Weights of a small mixture-of-experts language model, trained from scratch on English Wikipedia.
Size: 12 layers, vocabulary 8192, 27M parameters.
Below are experts of layer 4 (counted from 0) of a mixture-of-experts language model. Rows are named up (a neuron's input weights, with its number), down (a neuron's output weights, with its number) and show model dimensions 0-127. Each number is 128 + 32 x the weight over its row's rms, rounded and kept within 0 to 255.
Before each expert's rows: "mostly gets" lists some tokens that are sent to it at least half of the time; "comes before" lists some tokens at least twice as common just after its tokens as in all text. This comes from a sample of Wikipedia text that the model never trained on. Tokens count by the router's weight.

# expert 85
mostly gets: "8", "7", "6", "5", "0"
comes before: " |", "0", "–", "6", "8", "."
up1 [116 139  60 153 150 156 155  89 150 106 160  99 105  80 110 145 146 103  25 164 172 178 135 153 162 175 116 138 105 168 145  88 100 105 106 158 153 168 164 136 137 107 170 155 139 104 102 135 101 100 117 184 117 142 166 151 164 166 155 110 136 149 104 165 155 165 145  78  79 131 120 208 115 141 143 128  98 228 139 173  86 108 125 114 156 158 110 130 111  99 123 185 121 188 129 111 153 166 106 165 102 147  99 101 136 110 146 112 153 117 140 157 172  44 114 162 122  99 103  85 126 146 106 140 106 167 137 120]
down1 [ 79 166 167 151 130 175 177 190 135 192 195 125 115 132  96 212 115 172 132 125 178 157 145 106 114 143 121 121 100 134 139 131  59  61  63 112 127 122 204 120 130 151  73 128 153  91 156 147 147 150 127 105 160 123 136 100 167 125 157  72 101 121 138 139 115 127  99  93 107  90 167 104 155 124  91  98 127  84 118 112 164 140 144 127 156 153  51 127 129 132 138 160 132 218 113 111 139 158 194 153 134 107 110 142 100 104 139 110 110 122 120 138 187 134 141 101 116 124 129 143 100 102  87  92 153 121 148 207]

# expert 84
mostly gets: "less", "ful", " friend", " concern", "like", "hel"
comes before: "0", "1", "8", "2", "9", "7"
up1 [168 161 192 210 122 112  80  80  69 119 129 159 108 139  61 127 148 125  93 158 100 220 140 128 196 134 161 103 166 171 135 160 106 101 105 161  91 116 115  62 142 109  75 124 147 111 146 127 125 128 147 174 127 121 160  97  81 110 174 130 162 159 115  98 112 128  51 101 104 175  98 149 109 135 149 164 127 156  94 133  39 106 167 123 131 128 154 123 168 121 130 115 140 111 131 105 157 116 159 186 149 133 126 117 118 111 110 149 199 114 107 117 166  95 135 166 100 107  76 172 104 129 126 128  85 143 130 153]
down1 [131 194 198 128 149 137 100  69 129  99 130 158 121 160 108 109  94 141 108 188 127 107 109 149 140 161 148 181 118 150 113 137 143 141  86  73 119 154 176 159  99 150 138  92  96 169 184 126  96 126 172  94 157 153  55  58 137 125 130 153 141 114  94 109 146 146 120 192 120 114 149 144 149 126  90 184 110  77 119 149 157 108 148 166 134 146 119 128 137  98 107  26 152 118 127 131 162 157 132 128 158 145 184 161 146 171 110  69 119 123 100 120 110 139 187 144 124 159 157 152 121  57  58 171 103  95 111  98]

# expert 4
mostly gets: "0", " well", " used", " world", " international", " much"
comes before: "0", "1", " |", "2", "8", "9"
up1 [101  74 162  87 155 132 105 101  68 111 116 133 167  79 191 150 137 111 127  93 102 127 125 186 137 130 158 106  84 146 114 111 188 110 167 155 150 167 116 132 146 109  66  73 132  51 144 126 179  85 127 140  63 191 127  98 112 104  99 121 133  84 113 126 109 192 120 118 120 132 177  80 134 160 157 132 139 138 194 143 121 188  91 135 110 158 108 135 177 120 152  76 152 118 118  77 101 151  66 122 106  82 150  79 170 135 151 138  86 174 132 138 169  91 108 122 108  86 129 170  99 156 111 156 166 139 125 143]
down1 [128  94 186  55 150 181 153  92 179  89 120 156 117  59 166 143 120 125 186 132 162 108 121 135 128 180 129 133  70 132 151 198 155 135 110 114 173 165 110 113 198 118 168  90 136 164 156  72 153  82 144 211 128 148 168  89 127  84 108  88 110 142 160  68 157 156 133 117 175 150  25 129 194 176 122  68  90  94 147 123 139 116 110 116 104 104 149 143 110 134 128 126 121 111 142 136 105 117  91 112 107 123 129 103 105 140 133 161 129  94  98 121 160 149 111 155  89 118 126 128 103 114 156 161  98 126 139 131]